config.yaml
router_cosine_scale: 14.0
beta1: 0.95
train_tokens: 239900000
Below are experts of layer 4 (counted from 0) of a mixture-of-experts language model. Rows are named router (the router's row for the expert), up (a neuron's input weights, with its number), down (a neuron's output weights, with its number) and show model dimensions 0-79. Each number is 50 + 15 x the weight over its row's rms, rounded and kept within 0 to 99.
After each expert's rows: "gets" lists some tokens that make up at least twice as much of what it gets as of all text; "raises" lists some tokens whose logits its average output raises strongly, later layers aside. This comes from a sample of Wikipedia text that the model never trained on. Tokens count by the router's weight.

# expert 39
router:46 47 72 45 69 32 51 72 46 51 53 46 59 46 70 66 31 56 49 48 56 47 43 40 40 40 55 34 34 67 68 32 63 48 74 62 60 43 85 74 70 48 43 39 43 60 65 72 42 68 34 78 39 54 63 27 71 55 68 56 55 58 44 26 74 33 59 70 72 44 36 31 36 26 63 65 58 44 46 73
up0:46 57 14 69 66 65 55 35 65 73 52 08 28 46 61 37 44 34 51 49 24 38 28 58 45 68 27 52 55 53 57 51 50 41 42 59 32 51 64 31 53 35 57 41 48 71 36 40 24 35 65 46 52 68 67 34 49 55 63 65 45 58 45 31 51 49 61 34 62 19 36 57 56 59 44 20 38 30 66 41
down0:62 27 57 53 53 59 44 67 45 37 55 43 65 43 56 71 97 57 54 25 40 41 45 53 63 57 47 28 44 74 50 37 56 48 46 54 79 67 44 37 65 47 33 44 54 49 66 85 57 51 50 53 58 54 52 69 62 65 42 43 24 47 48 63 63 48 22 62 70 58 23 22 48 53 55 23 40 57 33 66
up1:82 56 55 59 11 48 49 54 47 63 34 62 62 73 60 47 37 55 36 71 52 15 62 39 58 45 43 61 55 27 62 63 34 37 49 71 65 44 35 43 62 74 57 47 60 58 52 31 52 37 08 42 42 46 52 42 65 45 81 50 12 47 54 64 66 31 69 46 52 45 60 49 61 65 64 60 45 52 56 70
down1:19 52 77 52 44 22 46 33 56 43 21 69 54 47 17 78 51 60 59 45 27 66 62 64 43 47 48 57 39 27 43 46 26 57 44 63 19 55 70 51 65 46 49 77 46 69 53 39 18 42 56 67 59 60 52 67 37 33 58 29 60 60 68 61 08 35 73 63 79 81 49 60 26 73 59 45 48 48 67 41
up2:27 71 51 60 48 34 52 42 38 53 58 66 40 66 48 70 86 37 70 52 33 56 17 71 43 67 82 55 51 34 26 42 44 33 66 59 65 47 38 50 37 56 56 38 69 43 52 51 53 69 63 81 51 49 63 55 73 38 48 54 33 51 64 56 60 57 46 80 64 44 72 51 66 58 65 35 67 54 35 50
down2:53 51 47 40 47 45 33 58 60 36 43 48 43 59 68 52 57 59 61 61 39 28 55 68 31 60 73 80 65 57 42 56 60 39 49 45 55 50 25 53 45 38 74 58 58 24 53 38 59 49 59 41 62 63 50 44 52 42 67 58 75 56 32 53 56 71 45 56 73 19 34 48 57 44 99 46 29 61 57 37
up3:54 21 31 41 50 28 69 68 45 55 78 84 34 49 64 49 75 53 42 38 30 36 67 48 46 20 33 22 28 22 50 47 30 59 43 49 40 24 51 80 51 37 37 45 64 38 77 36 41 55 49 50 44 42 42 48 49 29 47 90 64 52 53 49 51 33 42 44 73 77 59 46 56 22 51 71 55 43 61 56
down3:32 42 48 43 52 44 72 26 57 35 53 46 48 44 46 17 22 31 49 58 50 42 53 64 45 73 66 62 40 28 21 91 40 53 72 27 48 62 35 38 40 43 28 62 39 33 51 46 64 53 59 57 43 76 71 27 44 21 31 35 53 42 41 36 61 61 57 63 46 54 68 42 40 77 39 39 63 49 39 55
up4:38 44 52 61 60 26 81 42 64 47 21 68 40 19 42 59 59 60 53 55 21 63 67 43 49 52 69 55 26 60 37 40 40 53 30 51 60 68 44 55 50 64 27 64 48 23 56 10 56 50 21 56 60 32 60 47 73 69 39 59 41 43 39 42 75 34 37 60 28 43 76 54 61 42 64 84 50 65 47 26
down4:54 60 40 53 51 68 48 46 59 73 46 32 72 47 61 51 40 66 53 66 42 59 37 47 49 49 44 52 40 56 73 57 43 48 36 47 46 35 73 41 43 45 49 58 53 23 67 50 57 51 53 29 61 47 52 60 44 25 54 20 65 76 94 41 71 75 36 57 24 38 63 37 62 46 52 45 36 50 38 52
up5:66 65 26 55 54 73 18 38 38 53 43 80 53 58 47 36 62 41 57 68 60 49 46 29 34 63 59 43 48 53 39 60 42 41 78 54 63 25 40 41 41 62 31 30 39 19 51 42 53 83 41 55 54 59 61 65 90 30 62 66 66 28 42 29 45 39 44 54 49 44 55 51 26 60 33 42 16 79 64 62
down5:56 38 40 51 29 34 46 36 72 55 73 55 42 61 42 54 56 42 95 67 34 44 46 66 59 94 59 43 64 61 47 48 62 49 52 51 49 39 61 71 84 53 69 52 27 43 66 23 45 36 39 57 37 83 43 56 45 63 67 63 45 67 57 50 50 44 35 61 21 58 44 32 16 57 39 96 51 86 43 46
gets: "ed", "en", "ic", "in", "er", " United"
raises: " and", ",", " to", ".", "o", "-"

# expert 36
router:48 54 70 39 23 67 69 45 65 50 46 52 70 66 41 64 25 65 60 42 45 63 32 44 43 52 45 39 37 60 83 82 58 47 61 85 60 48 73 49 33 59 25 61 51 60 44 66 59 30 45 55 42 70 44 59 50 39 45 54 41 29 78 35 43 37 50 82 40 51 71 41 44 75 38 45 64 34 30 63
up0:73 65 52 65 43 59 34 45 58 46 44 37 47 55 43 45 49 31 79 40 63 31 04 19 43 28 50 50 70 31 47 38 31 57 54 61 36 56 60 39 60 35 55 59 28 60 39 48 26 67 50 47 66 66 57 36 62 08 44 29 95 59 44 36 48 63 49 65 35 29 84 46 63 38 33 36 50 79 26 68
down0:52 38 44 49 41 64 65 45 43 34 55 56 49 44 51 56 15 68 41 51 39 43 48 65 63 54 46 68 44 57 91 65 47 49 40 63 27 40 48 59 58 27 62 44 20 64 19 21 41 64 70 74 59 25 37 87 55 53 49 53 38 38 44 35 55 38 71 42 70 41 44 15 37 38 44 47 88 28 58 45
up1:49 18 45 67 51 45 65 74 37 55 66 51 78 44 38 52 48 66 46 51 61 45 47 47 38 62 62 66 15 70 39 43 92 35 31 51 47 57 63 49 72 29 60 46 58 74 45 41 55 35 51 69 13 66 60 53 60 39 35 52 58 45 52 70 33 45 18 72 55 53 62 54 62 53 49 70 27 30 45 43
down1:38 49 25 78 53 73 55 35 59 55 53 65 54 27 41 42 67 40 34 54 74 24 17 30 64 37 37 47 56 58 48 66 33 18 76 70 31 56 49 33 35 43 28 76 36 33 64 26 60 49 36 62 62 46 84 63 46 10 61 61 55 55 56 57 41 54 60 57 58 34 73 52 52 55 23 57 52 32 44 65
up2:24 37 59 87 31 58 53 43 22 35 42 36 68 43 37 38 73 33 65 75 64 31 66 49 53 45 59 35 68 71 57 42 67 61 43 63 70 11 31 72 48 53 56 38 48 80 45 51 41 40 58 54 75 59 58 56 46 58 60 41 60 43 65 65 39 14 58 38 57 62 53 26 69 35 50 36 42 64 64 31
down2:36 42 37 61 65 44 48 24 19 58 46 55 43 42 21 42 43 37 21 47 19 70 60 67 86 36 47 62 71 48 71 53 58 60 66 40 60 70 25 41 64 37 54 82 29 60 52 53 54 63 80 59 53 52 60 67 62 35 60 49 57 55 60 41 67 44 55 27 57 54 74 51 56 53 54 42 48 39 56 57
up3:43 52 52 59 11 49 54 48 50 50 46 73 66 43 68 48 46 56 65 64 45 28 59 43 44 51 34 42 40 50 42 42 49 80 31 65 41 59 64 41 47 59 80 33 46 64 54 82 80 63 48 59 65 45 27 46 49 41 29 66 45 74 56 59 27 59 62 46 65 78 39 54 66 47 53 39 66 40 47 78
down3:56 56 48 41 50 39 50 57 99 66 57 42 61 60 38 20 43 70 50 50 50 62 76 54 65 37 56 45 36 50 41 54 49 46 42 45 58 38 37 70 36 47 41 81 18 56 49 29 17 41 37 25 32 32 29 36 24 75 15 43 75 42 41 27 52 65 31 60 59 59 50 51 64 53 55 54 54 60 29 53
up4:52 39 65 58 47 67 59 75 51 39 40 65 36 29 56 34 36 60 51 46 79 49 41 47 69 32 56 50 20 48 75 31 56 51 56 28 47 55 36 67 45 60 40 51 53 46 71 90 49 41 51 35 17 57 45 57 53 51 40 50 32 57 28 81 37 68 61 33 67 58 86 51 32 52 70 20 51 71 29 38
down4:41 50 46 65 47 52 48 60 32 44 54 30 48 44 68 37 68 33 44 43 31 47 30 54 50 34 66 31 70 48 49 49 60 66 48 56 46 38 42 52 71 39 59 69 50 62 65 72 31 37 63 41 56 17 56 73 69 77 38 53 50 32 44 42 34 59 42 63 52 40 43 49 45 46 60 87 45 57 66 63
up5:42 69 55 46 56 70 60 38 57 59 56 47 60 70 34 35 85 51 74 57 09 43 56 53 49 22 61 47 45 49 59 66 51 20 64 52 59 46 56 97 47 45 35 42 44 19 29 52 45 64 40 61 33 38 35 57 51 56 64 62 66 52 71 41 63 42 66 64 43 46 55 36 76 14 48 56 49 43 41 54
down5:56 46 54 43 50 61 46 44 47 54 48 39 50 43 51 57 16 41 31 62 45 47 59 45 46 53 14 35 39 36 31 30 53 62 44 66 47 55 28 43 35 35 32 46 64 80 32 47 74 79 40 60 75 40 53 33 59 34 39 65 38 53 69 48 33 65 18 48 83 45 46 83 43 23 57 47 53 43 47 69
gets: ")", "\"", "k", "ar", "a", "h"
raises: ",", " and", ".", " of", " in", "'s"

# expert 26
router:52 46 46 39 65 40 45 46 52 41 71 57 60 82 52 28 66 70 33 43 61 41 36 25 49 52 29 71 61 55 41 53 40 71 38 83 44 33 65 32 34 59 32 57 64 75 32 33 55 53 68 39 36 51 48 42 63 31 73 69 72 22 48 67 43 39 60 45 34 31 60 42 33 64 47 52 67 62 39 47
up0:89 51 66 72 50 50 56 55 28 54 64 56 63 58 45 61 52 48 54 62 88 43 50 59 46 56 49 58 32 37 53 51 55 52 65 45 44 29 71 49 58 36 60 44 54 60 41 74 76 55 41 56 51 32 80 65 60 38 53 55 67 38 66 72 51 54 34 44 66 79 45 53 45 30 52 53 50 44 71 48
down0:26 49 62 28 53 84 65 31 40 48 64 25 14 58 33 24 56 59 24 62 49 33 34 70 64 55 56 45 20 43 54 77 50 65 62 52 71 45 51 37 39 53 30 17 46 41 38 68 43 60 49 68 48 36 36 56 25 42 75 47 61 57 55 42 68 41 56 55 42 57 49 63 42 42 64 54 60 38 49 64
up1:34 25 40 58 46 21 37 42 36 56 74 48 31 52 60 73 36 47 21 58 50 57 66 18 89 46 44 44 50 88 47 42 55 55 53 33 47 48 23 53 57 60 64 57 53 40 71 46 37 55 32 26 67 29 64 74 55 38 23 45 55 74 51 71 48 48 57 24 58 55 44 57 55 41 32 43 69 31 58 38
down1:50 62 66 54 80 42 71 62 42 41 44 83 52 61 53 28 80 53 59 42 52 71 51 62 28 49 52 53 59 41 42 50 44 29 73 49 37 58 24 57 35 40 58 43 58 35 60 33 47 52 43 34 42 54 23 46 48 39 43 55 41 53 25 53 77 53 40 40 38 26 53 70 56 79 80 57 49 51 16 53
up2:55 49 51 34 58 58 31 49 75 47 71 59 59 66 52 42 38 67 48 37 39 62 59 40 43 45 68 62 47 57 35 39 27 79 54 74 40 31 18 48 17 29 54 73 33 61 00 67 42 56 84 66 41 28 39 69 47 48 71 71 40 48 20 56 51 75 44 32 34 70 73 59 56 58 71 63 26 36 20 42
down2:40 33 28 63 52 50 80 49 76 49 43 58 31 34 59 44 37 48 39 49 68 24 61 48 46 67 53 59 47 66 53 46 39 62 34 41 51 60 53 75 70 55 51 72 15 41 64 47 62 68 52 60 27 47 60 18 43 67 56 51 66 38 69 47 21 43 35 40 30 13 58 80 49 64 65 27 51 62 44 76
up3:63 27 37 68 43 64 60 35 31 66 50 31 56 35 27 63 73 87 56 49 47 32 12 21 60 59 48 53 63 40 40 55 48 39 71 45 56 59 69 52 23 55 34 72 51 61 49 62 61 46 16 64 45 62 51 47 59 72 48 37 53 70 67 45 74 72 34 38 66 43 70 53 53 45 62 26 68 42 49 51
down3:28 58 84 59 50 19 41 41 52 44 72 53 57 74 55 52 64 57 61 60 76 50 41 42 69 52 39 70 81 50 53 53 24 32 46 43 34 71 42 49 26 40 66 16 40 71 47 64 44 36 41 32 29 06 57 58 38 36 49 55 52 34 52 50 57 81 52 41 60 53 42 22 31 68 76 33 66 39 56 46
up4:62 63 68 57 67 45 26 71 52 43 57 62 60 67 29 30 59 68 53 49 35 77 40 37 54 61 64 56 50 66 41 69 41 34 51 49 51 29 52 27 66 43 51 56 52 65 53 58 53 36 63 63 33 63 56 47 50 07 56 57 54 12 36 47 58 27 43 35 39 40 50 58 45 51 52 64 16 60 51 58
down4:35 77 39 41 55 70 50 49 50 54 57 61 48 59 50 37 66 48 37 60 78 68 71 47 75 51 53 70 48 41 46 43 52 30 38 48 74 21 52 82 34 51 32 60 71 47 54 54 62 22 51 32 49 60 59 37 64 15 66 41 50 44 40 29 48 73 30 66 66 50 52 27 54 66 50 57 41 46 86 77
up5:53 56 67 41 75 36 70 50 41 34 55 25 93 52 75 84 37 63 53 81 49 37 36 43 45 61 47 21 35 47 61 28 36 46 43 45 77 64 56 14 54 45 34 39 58 63 44 50 23 29 67 52 54 35 60 70 23 36 69 66 54 46 54 37 35 74 69 43 82 48 42 62 48 38 35 35 43 56 70 22
down5:57 49 59 44 56 85 44 33 43 38 60 61 39 50 19 43 38 43 68 67 54 68 35 50 62 52 39 44 67 75 23 66 38 75 72 56 59 60 59 54 55 37 35 52 63 58 47 11 43 32 68 38 64 70 48 56 64 33 57 45 64 48 45 82 44 35 66 47 54 55 64 38 47 63 41 48 65 25 48 45
gets: "a", "o", "u", "i", "e", "ia"
raises: ".", ",", " in", " and", ".\n\n", " ("

# expert 38
router:21 39 50 35 43 48 74 54 39 56 73 32 19 64 53 60 66 58 62 41 49 27 34 58 32 12 32 48 50 52 70 37 56 43 52 67 43 60 52 57 50 24 60 57 48 75 67 42 60 61 49 39 54 55 28 35 52 29 41 59 81 48 57 29 25 44 59 71 38 26 69 76 50 69 74 68 45 33 21 83
up0:43 59 53 41 42 47 43 26 57 40 44 50 46 39 28 61 30 63 68 56 58 54 30 40 38 49 62 62 44 25 18 43 46 39 50 23 51 46 49 53 32 69 33 46 53 74 64 33 70 59 36 76 53 67 64 31 62 52 49 47 36 54 57 80 62 27 41 56 52 54 33 22 20 18 35 61 81 30 47 30
down0:51 29 56 56 54 16 40 37 68 52 69 50 51 79 50 51 34 48 56 71 67 66 60 52 64 80 65 66 51 52 66 70 53 67 68 12 08 50 39 06 59 29 56 85 61 52 57 42 59 69 34 50 32 55 69 62 35 69 57 52 36 68 47 65 45 68 20 52 71 51 51 43 55 52 13 76 17 27 42 50
up1:33 48 48 25 49 39 30 61 34 45 61 51 28 39 67 53 64 48 43 56 55 58 60 47 60 32 31 34 62 40 65 39 18 43 63 41 57 76 61 55 28 44 60 23 74 48 43 38 70 62 77 42 63 70 31 44 41 36 63 76 43 31 61 48 54 55 59 32 50 31 22 35 52 49 76 39 25 38 32 29
down1:49 28 37 55 24 59 41 51 63 29 36 57 37 47 36 40 43 56 36 33 46 66 49 55 28 40 33 42 52 77 52 65 56 50 54 62 37 66 59 57 36 25 66 77 47 50 22 62 46 69 43 72 22 56 53 50 52 63 26 43 78 59 56 52 39 61 32 50 55 39 72 68 49 66 19 31 58 32 59 57
up2:53 64 24 53 52 54 43 52 06 62 18 52 31 52 52 67 25 26 58 42 38 29 54 46 49 43 60 54 62 51 42 33 59 33 72 60 66 36 33 55 52 27 62 50 74 45 32 45 56 36 69 60 36 39 58 56 37 38 60 54 22 46 59 77 39 51 30 56 44 37 56 23 60 49 72 50 47 49 56 40
down2:48 47 57 63 42 43 50 47 55 61 42 55 52 50 28 58 26 32 60 66 23 62 46 42 33 47 35 31 61 30 49 43 49 45 29 33 60 57 32 44 41 45 53 67 54 75 35 53 30 57 65 79 67 46 34 57 47 60 55 49 45 54 74 49 75 58 51 40 43 41 66 38 73 60 11 34 51 82 48 25
up3:61 36 55 61 56 62 56 45 32 69 57 66 43 34 55 41 63 51 61 62 40 47 76 43 77 34 38 44 66 57 67 27 42 68 55 23 36 66 69 51 57 68 56 07 46 52 35 39 84 49 57 51 46 51 66 33 57 62 71 63 76 50 43 44 53 18 30 46 48 66 37 52 62 44 50 81 75 56 42 43
down3:53 63 74 76 30 62 40 49 58 26 58 23 56 47 35 28 53 54 17 42 42 71 48 71 52 44 74 41 65 44 58 62 38 32 66 65 42 56 58 52 62 29 81 27 58 25 29 23 93 78 51 64 15 50 42 50 48 40 40 50 23 46 37 33 69 63 81 70 33 46 24 42 47 63 35 40 68 75 53 45
up4:18 62 58 34 64 61 33 42 32 45 35 64 55 57 08 52 58 79 68 24 48 85 44 57 41 34 32 41 57 76 46 32 53 53 30 48 72 77 66 57 41 48 46 50 55 37 56 64 57 60 47 54 31 72 32 46 24 40 52 60 27 49 53 34 59 55 55 53 34 49 62 41 42 64 77 67 49 76 45 49
down4:56 49 40 65 38 49 91 29 45 71 32 62 13 64 69 54 29 44 24 51 34 54 52 53 75 48 43 43 93 43 72 42 45 40 57 38 62 60 35 55 54 61 53 42 34 52 45 56 31 58 36 56 32 67 60 56 24 42 61 40 41 51 32 61 70 52 72 14 82 33 56 50 75 36 41 57 49 67 75 57
up5:42 42 33 36 12 41 68 66 52 28 40 41 26 41 43 65 25 50 38 45 36 73 18 61 50 61 54 40 78 40 60 71 41 47 62 64 39 37 69 26 49 66 41 26 36 17 44 60 77 41 61 57 66 50 33 63 41 46 51 30 28 64 45 54 43 41 59 76 49 48 58 68 78 35 44 59 55 57 58 32
down5:43 24 22 54 45 44 43 55 32 84 40 63 37 62 73 35 66 45 78 25 61 50 77 44 60 49 49 39 26 53 48 46 48 50 40 36 62 59 51 51 88 61 51 64 59 69 40 50 65 84 65 52 38 52 36 61 41 65 46 56 68 42 57 33 77 51 52 35 44 54 62 64 61 66 59 55 43 21 71 68
gets: "2", "1", "7", "8", "9", "0"
raises: " a", " the", " an", " his", " and", "'s"

# expert 0
router:42 41 25 34 40 25 56 37 64 56 63 44 43 54 58 64 46 63 49 53 63 48 48 41 43 49 52 21 44 77 30 59 51 32 82 66 73 36 20 73 47 71 82 79 54 38 67 45 54 52 43 44 43 36 51 48 55 81 45 61 84 45 43 72 59 33 47 56 85 30 51 52 60 52 35 45 64 50 34 75
up0:48 42 22 63 78 87 32 49 51 37 53 56 40 45 41 74 75 81 48 36 55 61 68 64 31 23 62 28 18 75 42 75 45 33 30 73 39 56 40 69 36 43 58 58 75 41 66 44 44 71 49 46 21 28 58 38 51 40 71 69 51 60 61 45 60 53 46 45 63 43 15 47 30 55 54 48 64 63 41 29
down0:09 53 70 51 69 65 62 51 45 56 55 56 47 54 41 71 28 57 29 60 54 43 41 71 50 53 49 42 48 79 40 36 62 40 10 59 30 40 56 65 64 42 59 33 71 24 63 58 70 30 50 43 39 45 64 29 25 61 18 60 31 68 52 54 62 59 14 65 57 46 56 34 70 49 70 14 66 61 47 54
up1:53 52 61 31 48 49 56 74 37 40 68 52 39 70 65 54 61 53 49 91 47 83 65 24 27 41 44 46 60 73 30 62 70 32 30 47 57 52 62 61 66 65 47 33 60 50 44 65 66 64 62 42 35 21 66 40 36 27 60 56 28 34 82 44 51 30 44 57 66 60 62 42 38 21 63 32 54 47 48 42
down1:56 51 28 74 67 47 74 55 52 39 55 33 45 75 57 69 47 70 35 29 68 46 47 50 38 23 40 53 69 60 50 61 63 47 57 55 44 45 30 49 65 39 34 33 41 50 39 29 44 69 39 64 36 65 41 46 41 53 22 44 42 64 53 52 37 35 41 45 53 37 63 61 37 68 35 53 46 87 62 27
up2:58 49 57 61 65 29 38 59 48 38 51 50 48 45 39 23 38 64 45 65 42 45 65 64 61 40 39 38 43 58 47 57 28 76 76 46 52 49 58 30 59 57 56 41 59 46 58 50 32 34 55 47 40 61 32 52 48 26 38 62 28 40 26 62 52 72 53 46 40 37 55 40 44 53 58 79 61 32 52 12
down2:61 63 57 54 58 43 61 59 54 36 31 28 80 59 39 36 60 54 31 63 38 86 63 80 43 48 39 54 54 31 69 43 30 70 55 35 59 37 62 44 57 21 57 30 47 37 45 52 51 53 08 18 38 47 78 29 65 59 64 30 21 62 59 26 58 43 76 71 36 64 63 51 35 27 65 56 48 58 42 28
up3:25 38 60 93 52 69 35 68 56 37 47 48 41 48 49 72 62 28 46 54 47 28 54 46 41 29 65 75 41 37 57 47 73 49 29 61 65 59 39 56 62 63 31 54 66 51 60 56 30 34 82 57 36 44 36 66 35 41 51 57 58 66 40 60 48 47 38 42 73 49 29 55 53 53 57 59 64 40 39 57
down3:15 42 43 62 19 41 69 57 48 31 59 39 71 57 51 23 35 54 49 51 59 57 58 63 50 61 48 60 66 52 64 55 42 44 72 42 56 45 58 64 59 55 27 60 45 57 47 71 70 46 11 57 51 62 59 52 34 41 44 55 59 39 48 53 31 46 66 51 55 32 34 75 41 47 70 46 43 58 43 49
up4:49 58 65 51 48 74 74 33 61 51 61 47 71 44 38 58 50 48 35 59 57 25 60 28 36 51 80 58 58 40 39 62 41 42 50 53 25 35 59 38 58 42 47 38 62 34 52 46 49 31 08 33 59 36 40 65 29 42 51 49 60 45 79 15 33 36 44 61 63 39 63 49 44 52 55 64 53 50 39 38
down4:36 47 33 62 56 43 55 49 20 42 53 61 38 40 42 29 58 75 20 60 26 86 51 65 49 44 51 62 55 37 78 61 55 63 63 39 53 83 43 46 65 35 56 72 35 39 58 26 50 64 31 21 17 62 49 45 48 45 78 57 41 48 60 31 52 87 54 46 25 41 39 38 39 41 33 38 70 55 24 68
up5:51 41 54 36 50 42 56 54 52 46 36 78 36 27 48 64 55 32 37 41 39 50 53 73 41 68 46 47 45 37 52 47 52 57 39 38 09 24 44 52 62 49 33 28 47 34 41 72 37 52 54 21 45 41 54 66 54 30 40 39 79 68 68 50 79 40 58 30 72 62 53 61 57 31 49 31 23 69 17 39
down5:62 48 49 34 48 22 35 18 70 26 56 58 46 60 24 19 27 48 30 33 84 14 53 67 46 23 54 36 26 53 51 44 40 43 49 47 43 28 46 37 45 62 67 86 64 46 64 58 70 35 39 65 76 54 33 59 29 55 45 16 51 39 41 49 60 54 35 48 38 39 63 31 60 57 41 36 61 60 52 40
gets: " |\n", "'s", " May", " August", " October", " February"
raises: ",", " in", "-", " –", ".", " "

# expert 28
router:55 50 61 48 57 43 42 51 57 35 69 46 53 54 52 44 53 23 31 68 45 75 58 54 31 60 85 33 33 55 55 65 23 56 75 26 74 54 29 87 37 72 15 56 64 71 46 28 57 42 59 57 82 21 69 53 67 34 40 44 58 69 55 58 46 60 26 31 56 41 51 49 29 36 56 48 34 45 68 47
up0:47 47 55 46 51 44 58 58 32 30 59 61 40 43 38 49 50 39 51 62 66 47 46 39 36 19 55 54 49 47 82 51 37 46 46 55 44 34 81 77 34 51 27 58 55 40 55 51 51 33 68 71 58 72 51 32 58 74 34 51 54 23 36 58 40 57 47 14 43 51 69 67 37 62 61 59 44 71 16 46
down0:36 20 57 50 46 44 52 70 37 30 60 48 69 79 43 60 75 37 32 47 54 30 53 52 58 52 45 47 82 49 64 36 44 72 64 50 49 35 55 81 33 64 82 58 23 08 37 78 79 59 60 60 57 68 66 48 56 62 56 40 74 40 49 41 28 96 26 59 39 52 47 56 67 42 44 59 60 36 68 54
up1:57 71 24 63 69 54 30 52 29 62 84 54 62 54 50 65 45 44 52 46 75 48 35 66 54 39 58 41 53 30 34 55 70 49 62 71 63 45 38 73 42 39 36 71 63 52 64 49 56 21 35 40 48 60 40 45 59 36 65 75 49 59 53 65 41 51 54 36 67 87 75 54 35 46 65 58 56 46 55 53
down1:22 50 46 46 47 58 54 77 48 43 26 65 42 38 72 67 23 50 31 54 13 63 44 49 59 76 39 22 56 59 47 21 12 39 62 84 45 52 56 39 73 63 64 51 59 66 56 64 83 54 62 64 38 59 55 57 35 24 17 62 52 70 70 29 28 51 58 47 44 55 55 69 31 30 54 30 31 55 54 73
up2:69 63 29 40 84 32 62 75 30 35 58 57 51 61 63 42 45 54 60 65 51 43 31 66 54 23 56 34 25 67 39 76 48 42 41 51 81 35 47 60 55 94 51 47 57 45 57 62 67 72 73 74 63 56 34 62 27 37 35 59 26 61 47 49 71 41 37 41 82 74 46 40 58 55 30 63 23 27 54 69
down2:51 39 59 66 49 65 44 56 36 58 66 42 37 68 41 39 53 46 20 40 56 88 28 43 61 75 47 26 33 52 41 23 70 56 42 42 46 69 38 42 38 30 69 75 37 61 54 49 73 29 47 57 57 42 55 53 80 42 73 67 27 32 72 22 47 20 45 58 24 31 32 52 68 61 72 51 63 61 51 29
up3:49 39 49 54 57 53 58 71 34 56 61 35 48 57 36 31 61 36 34 47 36 17 45 44 43 21 70 48 28 56 22 78 36 39 34 37 51 52 55 88 49 46 50 30 42 65 39 35 33 59 61 47 57 15 68 37 31 55 15 29 43 50 52 31 24 70 76 47 67 65 57 55 79 51 52 64 42 56 53 41
down3:77 56 42 63 40 26 57 54 38 57 69 43 41 69 37 46 28 62 81 42 69 60 51 56 35 56 78 88 25 64 46 39 52 48 82 51 53 41 38 65 33 29 78 57 68 49 45 55 54 32 79 61 40 61 30 39 44 63 48 35 39 33 49 43 45 34 45 52 57 68 49 47 57 27 56 31 60 54 46 60
up4:48 48 44 73 36 66 37 55 42 48 66 43 38 69 54 39 54 76 61 38 25 36 66 48 53 50 63 41 78 37 47 49 47 58 75 32 60 57 49 51 36 81 51 46 45 47 40 51 40 58 46 52 27 56 38 28 57 39 57 81 61 33 49 42 39 57 58 51 57 37 59 08 31 58 49 43 57 37 11 58
down4:41 73 73 31 70 41 57 50 42 64 52 79 78 76 49 66 52 55 58 60 76 50 45 78 60 49 47 70 56 69 54 45 46 42 64 42 31 48 65 60 50 74 55 37 41 55 67 75 54 65 32 64 23 26 51 38 54 91 42 70 74 60 74 91 53 40 41 50 58 40 79 50 55 47 52 18 58 68 27 49
up5:45 50 41 56 68 65 64 51 25 35 41 80 59 21 50 46 48 50 45 48 56 49 37 37 45 52 46 55 41 53 64 54 25 53 37 50 50 74 31 54 53 51 33 71 50 56 49 34 68 38 51 46 53 56 17 47 67 39 45 73 77 38 19 33 60 46 32 40 62 72 50 40 44 69 27 54 33 69 68 62
down5:41 65 74 35 35 27 61 31 53 53 86 51 51 32 46 49 44 58 25 28 47 53 26 58 57 36 58 59 31 29 37 69 44 83 51 64 26 47 34 70 68 43 41 61 56 57 61 34 61 43 78 53 27 50 24 71 56 60 44 39 44 34 08 46 61 46 54 62 43 58 40 51 45 53 47 35 53 54 35 58
gets: " the", " a", " The", " his", " an", " not"
raises: ",", " ", " in", ".", " m", "-"